Weights of a small mixture-of-experts language model, trained from scratch on English Wikipedia.
Size: width 160, vocabulary 8192.
Experts: 96 experts in each of 12 layers, 32 SwiGLU neurons an expert, 8 picks a token, a sigmoid router, a shared expert of 64 neurons.
Below are experts of layer 2 (counted from 0) of a mixture-of-experts language model. Rows are named router (the router's row for the expert), gate (a neuron's input weights, with its number), up (a neuron's input weights, with its number) and show model dimensions 0-159. Each number is 200 + 20 x the weight over its row's rms, rounded and kept within 0 to 999.
After each expert's rows: "gets" lists some tokens that make up at least twice as much of what it gets as of all text. This comes from a sample of Wikipedia text that the model never trained on. Tokens count by the router's weight.

# expert 68
router,195,197,200,197,208,186,204,185,157,205,217,194,168,185,205,246,159,189,208,215,222,183,187,200,170,174,134,196,194,204,169,189,190,220,190,246,185,204,186,198,201,202,209,162,219,182,227,216,215,229,161,215,195,206,227,198,228,222,224,211,220,227,161,207,213,192,226,189,211,219,170,209,217,201,190,219,192,204,212,203,180,146,196,194,190,161,186,234,252,178,254,191,233,200,198,192,194,172,233,185,197,199,182,197,231,184,230,198,185,187,217,188,186,197,216,214,204,196,190,200,181,174,190,208,199,205,196,240,202,218,232,208,180,199,200,183,194,190,173,197,208,218,216,214,206,200,207,221,204,194,203,171,220,201,216,217,204,194,214,224
gate0,219,142,173,201,218,187,218,213,209,205,182,218,181,241,202,209,200,206,192,211,194,202,175,194,196,194,177,195,200,209,223,181,200,191,164,203,187,169,182,211,215,188,222,202,225,193,207,196,222,226,216,234,181,171,169,163,194,192,234,209,212,218,189,204,182,212,198,172,186,220,174,191,183,175,228,211,198,200,246,228,223,178,216,195,194,212,209,211,171,231,236,211,190,207,198,207,226,185,211,171,204,200,202,218,193,197,195,212,208,181,196,191,164,186,210,154,216,202,193,191,216,183,162,180,160,210,229,260,179,224,228,229,222,177,209,203,190,172,181,196,203,227,198,157,218,187,195,209,239,229,202,196,218,195,232,189,204,205,206,222
up0,164,185,205,198,211,188,207,243,204,211,180,205,196,219,192,229,239,199,192,182,183,222,215,170,194,211,172,205,160,221,223,198,211,175,172,167,163,229,201,217,178,206,226,228,225,205,210,177,195,188,209,192,174,226,160,169,171,166,190,212,186,151,202,197,197,197,182,185,189,189,170,214,235,189,214,213,196,225,185,215,205,189,203,211,196,226,231,159,187,204,192,197,219,213,206,226,209,205,212,195,237,195,190,211,233,167,217,201,188,204,213,173,195,184,197,219,211,197,183,175,241,210,184,173,201,198,213,214,190,233,158,218,212,195,189,214,197,189,199,217,174,238,189,188,166,162,212,161,196,185,193,221,200,206,171,206,201,191,232,210
gets: ":", " he", " John", "\"", " by", " He"

# expert 56
router,199,168,199,170,216,195,170,194,180,216,186,192,222,180,196,190,218,187,202,185,210,184,184,217,225,230,164,174,203,180,185,189,213,247,222,247,175,180,195,207,186,199,197,211,208,175,215,243,219,192,192,150,208,183,235,193,186,252,229,197,170,221,188,246,185,191,196,194,206,226,179,202,214,188,196,234,201,203,236,204,203,201,190,205,220,207,194,208,188,197,209,214,197,179,219,182,220,195,207,165,218,193,178,208,213,194,198,173,235,216,200,180,215,203,221,197,219,203,201,181,179,172,191,205,198,250,206,217,192,155,244,202,208,196,215,203,199,184,190,162,189,212,224,195,178,235,190,190,163,225,209,192,239,206,229,197,199,208,191,226
gate0,205,224,174,204,201,211,223,207,195,202,170,217,201,190,197,229,229,154,200,220,149,175,220,204,205,216,184,199,211,208,206,206,225,187,223,227,176,188,197,181,199,180,239,236,213,212,182,209,210,179,191,219,213,248,207,227,228,219,220,187,202,199,171,246,203,196,226,189,173,198,190,171,195,206,184,234,205,165,211,225,176,194,215,193,227,201,202,205,210,210,199,184,208,220,229,190,195,232,185,225,236,227,184,216,172,208,200,180,159,200,190,232,199,199,221,218,198,209,191,186,161,218,170,206,205,210,206,232,219,196,213,223,201,195,157,201,207,187,213,203,201,208,218,226,180,215,209,229,224,208,222,173,199,174,196,209,205,261,205,226
up0,189,224,209,222,216,201,211,211,207,211,185,193,191,229,195,200,224,206,196,202,216,180,212,189,193,182,256,198,227,228,178,184,241,207,202,216,205,187,177,208,190,191,224,241,189,216,197,224,195,169,201,193,203,188,199,217,237,221,233,200,174,200,189,209,179,219,223,185,228,204,178,221,180,198,182,230,182,200,210,175,201,171,217,206,169,186,220,189,219,213,209,151,194,174,195,148,197,200,195,219,202,217,224,228,206,183,193,172,179,161,212,183,227,197,189,183,188,151,215,195,202,229,179,215,205,246,233,242,191,213,226,199,227,147,198,195,214,188,213,162,185,190,195,200,191,191,174,208,218,228,184,207,203,198,179,208,233,189,196,199
gets: " of", ":", " in", " to", " for", " by"

# expert 41
router,193,215,186,187,217,190,190,175,210,194,208,163,208,205,193,243,187,176,212,167,200,196,219,218,192,169,210,208,190,172,223,171,171,196,226,197,229,231,172,201,215,222,216,160,229,203,199,200,213,213,189,162,179,189,243,198,182,215,205,234,193,199,198,222,203,179,204,185,188,182,156,178,231,201,196,227,198,168,207,199,192,217,198,201,223,206,165,167,211,140,211,205,207,178,202,234,223,180,222,166,197,189,203,201,213,206,201,203,213,199,201,217,167,236,193,220,184,223,186,219,187,202,201,202,181,194,142,214,205,205,205,178,193,168,171,171,196,211,187,217,165,193,216,185,206,222,156,241,202,203,222,196,209,215,182,209,207,193,215,197
gate0,180,214,186,226,185,190,164,195,196,178,237,156,162,208,189,206,181,210,191,194,194,189,239,176,227,167,200,200,205,178,265,206,193,224,177,212,180,189,206,219,182,214,195,205,189,226,198,178,200,207,194,200,169,191,167,208,212,193,197,206,236,205,206,204,192,197,208,220,198,190,179,206,242,161,203,196,215,170,197,177,193,184,209,218,222,255,214,195,215,191,215,190,186,201,173,227,229,196,211,191,202,207,191,192,222,219,181,216,227,227,215,214,204,188,173,194,199,202,201,242,199,177,201,196,190,221,183,230,233,197,199,190,204,201,178,216,201,167,179,188,186,219,225,175,195,202,188,217,194,187,195,194,188,250,216,179,170,248,153,228
up0,168,196,227,186,191,190,197,231,196,204,201,214,199,196,158,186,229,223,215,209,138,205,185,193,184,234,198,234,218,194,172,181,228,179,216,211,161,208,226,234,202,194,212,189,163,196,165,211,199,198,209,185,221,234,176,181,204,215,197,204,177,175,219,188,158,180,197,221,180,202,219,196,220,185,198,186,155,194,212,233,212,189,223,188,176,190,213,206,183,232,222,217,175,209,184,205,201,195,221,187,187,200,193,205,195,210,165,174,204,196,219,176,198,178,189,217,225,203,191,175,220,215,185,163,228,189,207,204,155,189,196,190,179,210,200,188,213,215,212,189,184,203,162,242,221,213,203,172,159,184,194,190,215,223,192,173,211,243,209,192
gets: "e", "ing", "y", "d", "n", "ed"

# expert 32
router,195,185,187,220,211,192,197,219,167,198,177,197,202,210,191,201,193,179,186,208,173,190,207,176,183,208,177,213,222,183,200,201,198,217,185,201,196,196,184,193,236,240,217,188,194,212,210,210,204,218,209,206,223,223,220,194,200,211,256,217,194,172,195,220,195,191,199,181,215,200,157,183,223,202,169,250,202,160,188,217,201,218,207,189,209,206,197,203,229,152,226,259,213,221,217,223,180,183,203,185,181,196,201,205,203,188,207,207,225,187,209,228,173,170,215,221,214,239,158,218,196,216,188,185,194,193,170,221,175,191,204,198,189,187,222,196,225,208,162,218,194,185,236,182,205,218,183,249,214,182,197,129,204,203,188,188,176,183,202,208
gate0,182,170,201,182,201,195,213,191,154,233,186,211,207,187,198,218,217,163,224,232,166,254,213,198,183,186,188,212,216,175,202,231,226,214,180,205,224,187,209,215,208,167,240,205,213,204,185,196,200,226,219,195,203,234,236,193,197,219,178,199,195,190,162,221,199,221,245,215,212,190,173,188,211,161,183,207,153,178,222,237,174,200,219,192,198,179,193,187,250,209,188,229,195,196,174,213,209,208,205,183,211,198,197,209,196,197,195,208,180,178,237,228,195,202,240,223,194,225,173,171,197,203,167,211,177,208,214,210,225,198,219,203,175,226,176,175,218,209,186,196,185,182,214,196,186,191,202,179,198,205,201,199,197,182,200,225,167,208,213,162
up0,233,230,205,196,238,202,212,176,211,163,221,209,206,214,156,257,170,189,200,192,226,218,187,216,187,187,228,199,219,219,208,196,194,224,203,219,177,184,224,186,194,234,188,207,190,204,208,210,163,200,185,235,171,223,183,187,217,184,211,200,199,221,181,229,198,181,192,210,167,213,201,211,207,194,211,181,193,211,152,216,197,179,223,196,223,193,226,197,168,203,191,191,246,194,210,220,207,192,208,222,184,231,212,176,209,223,158,213,181,197,201,160,218,195,228,180,211,204,198,209,225,191,210,211,218,222,247,200,213,172,181,233,192,203,225,229,224,220,180,206,202,177,231,181,230,214,170,216,188,181,201,194,200,194,219,233,192,196,171,209
gets: "e", "a", "t", "y", "n", "r"

# expert 47
router,212,215,159,196,222,200,176,197,188,141,201,185,209,193,180,216,186,140,207,192,167,205,211,195,213,189,172,213,205,189,199,191,186,212,162,223,195,202,207,172,208,196,196,201,199,202,171,221,228,229,203,196,198,183,229,188,187,216,194,210,200,219,171,220,191,185,206,205,221,197,203,200,207,202,181,206,160,154,212,235,183,199,208,230,222,228,195,159,197,197,212,213,188,200,218,225,213,218,194,165,193,190,187,209,206,159,165,156,207,238,211,206,173,228,204,222,186,192,170,189,197,175,146,171,208,188,208,207,204,174,210,235,172,198,171,207,195,169,172,205,196,187,231,199,215,221,220,195,193,201,211,187,173,181,200,216,207,155,208,203
gate2,159,206,187,161,192,193,210,210,218,183,220,178,187,219,187,200,159,219,181,210,229,181,195,197,243,201,198,224,211,221,167,203,186,199,234,183,222,184,186,218,177,184,209,181,164,188,192,211,150,223,204,246,225,203,213,204,185,202,218,196,186,177,200,212,165,165,196,177,158,236,232,223,176,205,181,214,198,188,213,213,198,192,221,186,224,181,196,191,212,159,200,207,211,169,168,191,204,205,168,223,177,176,218,230,199,195,208,182,194,178,225,204,203,191,182,174,181,201,196,184,213,206,184,209,234,192,225,252,219,209,197,191,191,209,199,202,195,177,234,222,187,206,194,196,185,186,210,225,154,179,203,182,169,185,176,218,204,197,175,202
up2,165,180,240,175,193,205,190,237,225,216,217,208,195,217,188,189,214,206,263,203,185,215,164,201,194,196,192,224,208,273,212,210,202,219,194,201,193,220,210,191,201,196,223,187,216,215,193,170,195,231,206,199,238,201,222,206,224,196,184,184,199,186,165,212,197,229,205,209,204,250,178,190,201,214,200,181,197,225,197,183,232,196,209,217,161,215,196,224,203,214,231,227,196,220,158,205,194,209,183,212,160,200,196,177,186,189,229,198,190,198,218,181,233,184,196,204,218,192,210,216,219,177,195,180,199,199,228,204,183,207,213,157,227,231,184,176,229,206,221,196,198,233,209,229,210,194,206,160,191,201,212,173,186,196,187,213,215,188,234,177
gets: "s", "ing", "e", "y", "a", "es"

# expert 88
router,195,176,203,229,204,190,188,177,185,183,208,176,177,203,208,191,186,211,205,194,229,187,226,187,177,217,169,186,196,190,160,189,137,204,176,181,198,229,185,231,194,206,206,177,243,186,227,175,206,198,168,202,202,231,200,202,216,188,219,228,204,195,187,218,182,206,220,194,188,202,186,215,208,212,205,178,205,193,215,218,205,197,164,223,218,203,186,181,202,181,206,189,200,181,195,228,255,167,210,172,198,161,150,228,236,189,208,224,205,189,204,177,214,229,212,232,218,222,185,222,163,199,196,205,217,203,208,203,195,218,238,223,218,231,204,173,180,192,159,209,207,221,208,194,185,215,198,205,194,207,232,152,200,194,199,229,190,160,195,196
gate0,206,197,247,186,198,178,196,196,208,211,174,180,238,194,202,187,201,213,213,232,199,228,194,199,177,236,189,208,200,224,205,179,151,217,190,206,177,212,209,239,200,174,195,219,217,176,252,209,193,156,192,187,217,183,199,212,188,213,201,176,199,204,163,174,202,223,235,204,191,216,201,196,205,167,195,204,232,180,227,193,212,198,190,206,225,196,230,189,210,211,196,228,226,181,199,206,213,214,189,172,159,188,207,206,208,209,156,174,199,186,207,161,209,212,218,175,185,186,220,201,186,241,167,221,234,242,218,165,223,229,217,206,209,197,221,183,199,183,180,189,211,190,177,218,250,207,202,159,186,195,200,193,228,202,198,205,209,183,192,202
up0,194,215,211,210,209,242,232,192,216,195,204,164,217,162,221,232,200,181,204,215,196,174,196,218,194,213,170,231,203,202,219,207,218,150,210,194,174,205,192,201,210,168,205,206,213,192,212,198,174,175,193,206,180,213,192,199,214,185,217,203,165,194,191,238,210,189,240,195,196,212,240,198,208,203,200,204,161,210,199,214,205,194,182,234,205,194,218,204,215,196,155,204,209,190,170,233,240,177,187,227,221,190,162,192,213,216,225,203,184,220,183,173,199,207,170,204,177,188,213,190,217,195,186,202,203,198,209,153,207,217,196,227,199,219,175,176,238,214,204,180,205,195,235,148,147,198,207,197,164,167,196,181,242,207,185,194,207,197,194,195
gets: " the", " a", " The", " his", " American", " United"